Below are experts of layer 9 (counted from 0) of a mixture-of-experts language model. Rows are named router (the router's row for the expert), gate (a neuron's input weights, with its number), up (a neuron's input weights, with its number) and show model dimensions 128-255. Each number is 128 + 24 x the weight over its row's rms, rounded and kept within 0 to 255.
After each expert's rows: "mostly gets" lists some tokens that are sent to it at least half of the time. This comes from a sample of Wikipedia text that the model never trained on.

# expert 15
router [132 131 112 115 152 146 143 141 130 118 131 132 134 133 136 113 121 135 145 131  95 137 135 135 162 150 161 143 145 113 128 135 140 149 108 107 137  20 131 141 155 131 148 118 108 138 121 150 129 129 114 114 126 154 106 127 144  89 123 108 132 150 120 160 120 125 134 135 111 123 124 118 131 120 114 114 109 100  76 131 164  89 116 145 167 110 158 131 104 147 121 136 133 137 118 195 111 114 134 139 132 110 108 118 159 127 194 179  87 119 140 131 120 127 116  94 145 131 119 107 116 143 135 127 129  55 131 114]
gate0 [132 122 135 140 113 120 111 133 136 185 113 141 105 171 158 116 103 125 134  99 168 149  93 105  84 128 101 141  88 173 138 126 120 130 121 140 109  93 116 101 115  98 152 133 130 152 100  96 160 127 107 104  76 100 158  99 135 128 162 112 136 151 171 108 121  81 141 133 142 137 110 141 130 103 152  98 136 138 154 122 119 121 125 123 125 110 142 119 144 145 116  87  87 154  87 110 118 156 135 141 153 157 130 127 148 170 111 151 118  76 147 136  90 114 166  88 151 128 112 135 115 132 117 143 113 106 141 130]
up0 [115 121 155 128 153  99 136 124 135  63  98 151 153 144  95  97  94 135 114 108 105 128 145 133 141 114 136 137  96 133 144 178 224 108 125 145  99 138  95  83 140 133 196 150 125  77  87 145 153 127 113 108 123 124 126 128 155 167 142 173 120 133 135 138 123 138 132 139 122 115 143  93 143 133 121 145 124 114 100 147 139 130  75 125 142 135 106 103 137  83 134 130 142  94 128 129 147 118 148  81 113 108 146 144 120 153 116 122 147  56 125 114 130 148 111 183 131 100 147 122  87 110 134 119 120 126 121 160]
mostly gets: " (S", " | \"", " | C", " | W", " \"", " '"

# expert 12
router [134 173 129 122 127 148 140 151 117 102 143 141 156 137 128 108 126 128 131 122 130 155 136 143 138 106 160 136  92 117 131 166 116 125  88 113 137   7 136 116 145 128 164 129 102 110 122 141 115 127 137  74 118 137 156 134 144  89 102 122 104 137 142 117 117 107 125 141 114 127 162 126 149 133 129 139  95  98 101 115 150 107 101 152 175 110 140 145  98 140  97 129 141 152 122 186 132  85 110 132 117 128 130 116 126 117 138 186 128  92 148 129 105 147 116 124 164 140 101  76 104 132 114 150 108  68 119 115]
gate0 [105 143 128 120  84 109 132 134 131  65 105 114 145 136 121 115 172 125 111 145  66 137 111 117 176  87 118 148 161 141 150 123 159 149 109  81 113 123 131 175 126 109  98  96 166 119 179 107 126 132 157 125 134 121 131 126 115 121 118 121 121 135 175 154  95 130 128 132 130 140 143 129 199 142 142 140 147 161 112  87 152 148 117 107 126 107 102 153 137 142  92 128 123 149 129 115 133 115 107 142 116 139 144 128 144 164 179 123 129 142 125  85 105 128  97 119 134  94 132 149 148 114 137 151 134 139 128 151]
up0 [107 128  61 120 162 121 124 192 154  99 135 130 155 161 105 140 114 153 110 145 148 151  86 129 110 159 107 113 102 126 148 126 188 150  77 108 134 144 190 150 134 144 108 133 158 159 128  95 125 128 164 116 151  88 139 134 115 166 159 120  58 145  98 158 124 136 141 158 165 110 125 152 120 117 140 149 114 115 151 155 118 117 148 144 156  97 164  97 130 121 136 147 116  91 144 132  89 105 110 103  99 142 109 138 127  92  88 170 127 112 135 104 139 110 181 121  93 109 120 144 112 156 130 128  93 139 144 139]
mostly gets: " w", "qu", " process", " sh", "-p", " fl"

# expert 7
router [114 159 136 114 152 151 146 129 107 101 124 136 133 104 127 142  91 105 189 164  68 143 150 153 155 109 120 129 140 118 135 170 174 115 110 107 159  54 134 114 120 139 154 157  91 138  95 139 123  82 163 106  95  99 100 118 115  99 125 111 120 156  97 105 126 100 104 102 104 155 131  96 134 133 157  96  80 131  78 108 146 132 107 160 115  92 123 152 114 173 136 119 131 151 119 168 114  95 144 128 123 117  95 142 141 149 112 171 125  93 131 136 163 173 140 140 108 141 130 139 109 140 107 115 113  28 104  89]
gate0 [ 99 176 140  95 136 165 120 138 127 112 125 145 169  78 135 131 124 157 104 143 123 163 141 133 100  97 113 160 176 152 108 138 131 120  76 131 192 129  91 157 158 133 151  90 100 119 110 126 163 139 145 127 131  95 140 132 135 105 133 157 163 123 131 117 139 135 125 157 118 149 152 116 158  92 141 141 139  92 130 143 152 124 143 136 137 146 115 151 115 136 129 152 108 144 110 129 150 143 137 114 121 105 146 131 123 130 128 128 116 155 130 137 115 133 106 140 120 118 135 127  97 135 131 118 146  74  98  83]
up0 [164 130 116 130 155  85 149 116 102 166 138 163  99 101 128  99 120 135 141 126 156 101 158 125 109 136 150 157 185 132 147 145 217 141 137 102 121 124 124 151  97 165  84 120 158 154 146 111 153 136 137  72 129 174 166 135  92 100 110  95 161 128 139 166 110 153 109 112 116  89 129 125 125 176 102 105 106 137 143 113 165 106 128  75 148 150 158 114 116 114 113  94 134  98  99 141 146  91 146 139 117 118  99 136 139 122 136 138  99 150 117 120 143 112 108 120 129 188 123 105 182 151 121 125  96 106 103 140]
mostly gets: " found", " over", " | \"", ", \"", "| D", " came"

# expert 10
router [122 132 133 119 171 125 104 164 138 125 149 141 155 117 143  95 126 113 145 143 151 139 156 133 120 137 142 156 144 123 106 176 131 141 112 104 161  32 167 129 133 137 152 155 118 100 125 128 137 119 127 113 116 100 104 146 124 106 124 117 105  96  85 128 121 103 117 130 113 134 195 125 119 158 133  97  98 108  95 140 161 109 115 120 140 113 134 127 115 151 147 110 135 115  82 175 141 117 128 153 133 119 118 139 155 118 106 188 116 117 120 135 104 119 102 111 142 135 158 116  84 128 114 109 139  56 119 114]
gate0 [121 135 147  78  95 140  87 149 149 145 159 148 142 143 123 131 116 141 135 175 119 141 118 150 138 115 147 163 134 153 138 143 131 121  86 159 139  98 121 132 112 109 149 136 131 141 111 164 107 167 104  96 135 155 100 148 131 148 115  98 138 120 140 152 112 149 140 139 143 148 122 148 123 103  76 103 131 114 108 121 132 114 105 122 143 139  76 156 107 148  98 135 131 128  94 137  94  98  70  92 101 119 149 164 163 126 158 135 163 125 135 130 100 100 137 165 161 140 110 168 125 134 123 138 130 102 160 146]
up0 [139 110 191  85 106 134 120 145 146 113 142 164 139  96 127 133 111 129 123 146 142 113  59 117 135  99 119 101 131 152 117 135 209  96 110 169 144 135 158 133 134 143 123 122 142 173 130 137 123 136 160 105 148 128 132 118 135 147 118 149 145 148 104 115 155 134 147 151 125 149 162 110 137 110 107 145 128  89 146 120  97 112 135 158 137 110 151 111 156 141 116 140 143 156 160 102 164  99 225 144 171 116 147 139 136 117 121 142 112  98 109 163  98 116 122 106 119  85 118 117 127 141 115 147 153 153 105 159]
mostly gets: " U.", " con", " res", "| Party", " trans", " par"

# expert 14
router [106 165 101 107 144 157 142 138 105 132 127 154 151 122 135 119 108  97 172 131 123 128 122 136 149 113 161 136 135 142 131 160 141 110 111  87 143 115 140 105 138 130 155 129 100 114 126 149 132  99 122  96 117 112 130 154 142  94 139 129 122 121 109 158 116 109 117 121  79 146 144  99 154 147 131 118 117 114  75 112 136  95 111 150 138 101 138 116 112 152 107 111 150 124 108 171 135  85 124 157 138 103 100 135 131 123 123 190 127  86 103 156 113 159 111 114 121 142 112 114 101 175 113 130 113  27 123  94]
gate0 [136 150  94 112  93 100 166  99 136 139 130 150 102 106 118 161 134 123 136 159 140 149 123 119 117 139 156 134 116 133 142 150 115 131 156 158  98 122 101  97 119 172 174 140  92 144 144 113 115 180 122 139 175 133 116 141 113 119 178 131 161 105 155 164 100 109 115 140 135 154 138 128 138 134 109 108 157 120 125 108 135 149 108 149 110 114  93 124 119 129  85 119 140 135  93 131 106 127 113 162 102 100 148 124 109 174 125 134 132 104 115  98 123 121 121 140  80 139 121 132 110 130 118 146 107 139 131 124]
up0 [112 145 139 143 135 136  89  83 118  95 101 104 125 120 144 105 184 135  90 146 171 121 151 113 102 136 137 157 126 152 129 126 210 131 118 161  86 139 114 102 120 103 166 108 142  57 110 118  62 105 126 134  69 126 113 149 114 127 115 112 151 101  93  89 142 143 100 146 150 155 126 176 142 133 101  87 117 137  89 118 123 118 144  92 126 132 129 145 111  91 148 126 160 132 109 103  87 132 132 138  83 107 117 141 132 131 122 141 139 117 126 101 101 163 113 145 150 120 111 169 118 144 159 145 147 135 126 129]
mostly gets: " his", " its", " with the", ", the", " that", " by the"

# expert 6
router [102 153 106 119 153 150 141 156 124 126 147 127 145 121 131  75 156  99 142 136 102 144 154 156 169 101 125 153 126 125 114 137 133 116 121 105 146   5 148  95 147 122 149 121 132 138 119 142 117 122 139  85 105 125 121 135 136 104 154 101 101 143 122 166 125 127 143 116  90 126 128  92 165 187 112 114 154 111  75 113 125 109 119 120 134 106 130 147 113 149 120 112 149 129 111 179 161 142 155 143 140 103 101 138 149 130 125 180 110 107 143 169 118 126 142 127 127 102 111 143 124 112 137 163 111  62 113 136]
gate0 [172 142 150 115 131 148 127 107 111 103 152 149 161 171 117 120 167 142 188 162 123 123 106 142 147 139  93 121 133 162 163 112 135 119 113 159 125  89 133 110  74  83 143 114 166 143 114 110 117 126 112 149 111 153  80 124 166 104 105 138 110 126 108 129 107 119 171 151 156  85  85 142 103 157 125 123 128 133 122 130 138 145  97 121 143 126 156 136 150 147 113  91 133 139 153 125 117 135  96 139 132 149 131 148 175 134  87 132 135 122 101  77 170 135 196 137 157 120  96 130 111 189 141 108 137 121 162  82]
up0 [127 142 158 130  94 174  92 133 152 118 197 111 121 139 138 131 141 140 120 192 125 175 112 130 114 124 126 126 135 101 132 117 168 159  84 111 100 124 163 147 147 143 118 138 128 126 124 136 135 124 120 149 120 129  95 171 123 114 166  85  97 111 103 141 112 136  80 160 137  93  94 152 117 139  80  98 153 148  94 124 132 110 100 166 104 112 110 128 144 118  85 116 181 107 134 156 136 129 139 110 108 130 148 122 121  98  83 143 128 159 107 120 120 144 168 131 136 184 137 134 127 118  97 161 102 117 134 118]
mostly gets: " Z", " N", " Ar", " Ph", " O", " of S"

# expert 11
router [123 133 100 142 131 143 163 122 127 125 163 137 141 133 128  99 129 143 167 142  96 143 119 138 150 104 145 128 131 125 122 159 119  99 118 133 167  45 139  91  95 132 176 135  55 140 114 102 131 132 119  94 103 123 135 154 123  89 129 108 117 121 111 130  94 116 110 132 114 114 149 139 137 154 127 107  96  97  83 114 126 124 117 164 113 121 152  97 129 125 100 124 148 128 144 134 120 128 137 185 127 103 114 118 150 125 138 206 138 135 122 123 110 147 108 112 125 112 120 113 112 164 116 140 118  49 118 135]
gate0 [142 179  97 133 155 102 113 159  97 103 145 128  90 130 140 152 177 147 126 149  80 127  92 136 152 131 150 168 129 127 167 142  76 128  99  74 154 134 116 109 128 139 115 121 149 101 126 126  88 116 100  72 123 140 154 161 119 109 121 137 114 132 140 117 130 189 171 121 116 145 159 150 172 140 128 131 107  47 116 147 143 118 146 144 146 148 133  79 150 103 135 118 149 125 168  85 105 144 147  89 130 148 156 135 126 144 114 169 106 111 143 154  95 133 111 132 163  70 122 133 109 172 135 100 117 143 149 106]
up0 [160 110 141 119 128  93 105 112 141 146 148 130 158  85 140 106 134 138 108 150 122 144 147 105  93 123 110 137  95 125  91 112 181 127 116 149 106 116 122 140 141 113 138 121 109 155 136 141 146 114 166 144 150 124 148 150 108 112 132  94 176 109 103 165 134 136 118 154 111 134 157 107 145  85 161 120 121 140  84 100 127 143 142  97 141 109 113  77 157 101 151 187  82 141 123 107  71 160 120 136 153 109 120 109 174 126 131 183  85 157 125 138 125 113 114  67 145 140  89 159 105  98 101 118 154 140 118 108]
mostly gets: " public", " Public", " may", " high", " gener", " cost"

# expert 9
router [134 110 149 151 148 114 111 110 103 146 133 158 160 129 133  90 113 109 145 171  92 145 103 141 128 111 134  99 156 108 121 135 147 141  91 104 138  42 146 126 153 129 135 118 119 130 156 126 111 109 174  76 163 103 129 136 119 106 130 113  87 113 110 120 102 120 129 101 111 137 167 105 148 130 123 136 119 132 100 113 125 120 119 156 143 122 182 141  73 163  93 120 141 117 129 134 116 134 155 175 124 114 128 148 112 117 123 188 131 101 113 121 109 150 127  86 150 165 118  85  84 139 109 156 114  78  87  92]
gate0 [ 78 149 112 150 172 144 117 140 108 149  91 137 121 159 131 134 132  92 136 101 137 151  99 118 121 113 120 118 146 132 141 115 134 163 158 145 128  59 147 120 133 147 113 139 117 114 124 140 141 123  80 139 146 143 114 137 151 122 139 142 146 176 133 154 136 116 102 157  94 167 118  89 144 124 144 109 103 133 119  69 111 126 132 120 140 102 122 149 128 176 128 123 164 111 159 132 166 137 114 151 128 126 150 138 147 103 138 139 124 107 105  86 101 184 136  96 131 136 141 100 118  97 115 135 109 118 136 106]
up0 [ 78 176 115 127 145 108  87 113 125 165 122 136 134 154 110  94 145 191 132 116 134 125 146 122 105  88 139 128 114 169 166  85 213  81 150 111 160 125  93 152 124 153 123 103 144 129 168 107 127 156 143 154 148 150 136 122 167 125  78  70 128  87 176 121 117 134 140  91 118 139 160 122 154  98  99 126 116 158 130 115 127 148 134 134 141  81  99 162 108 128 142 144 161 134 143 146  99 136 112  90 107 151 146 146  89 100 166 132 143  93 121  95 123 145 103 143 109 141 152 128 157 148 151 157 156 125 134 110]
mostly gets: " b", " t", " T", " pl", " fl", " Fl"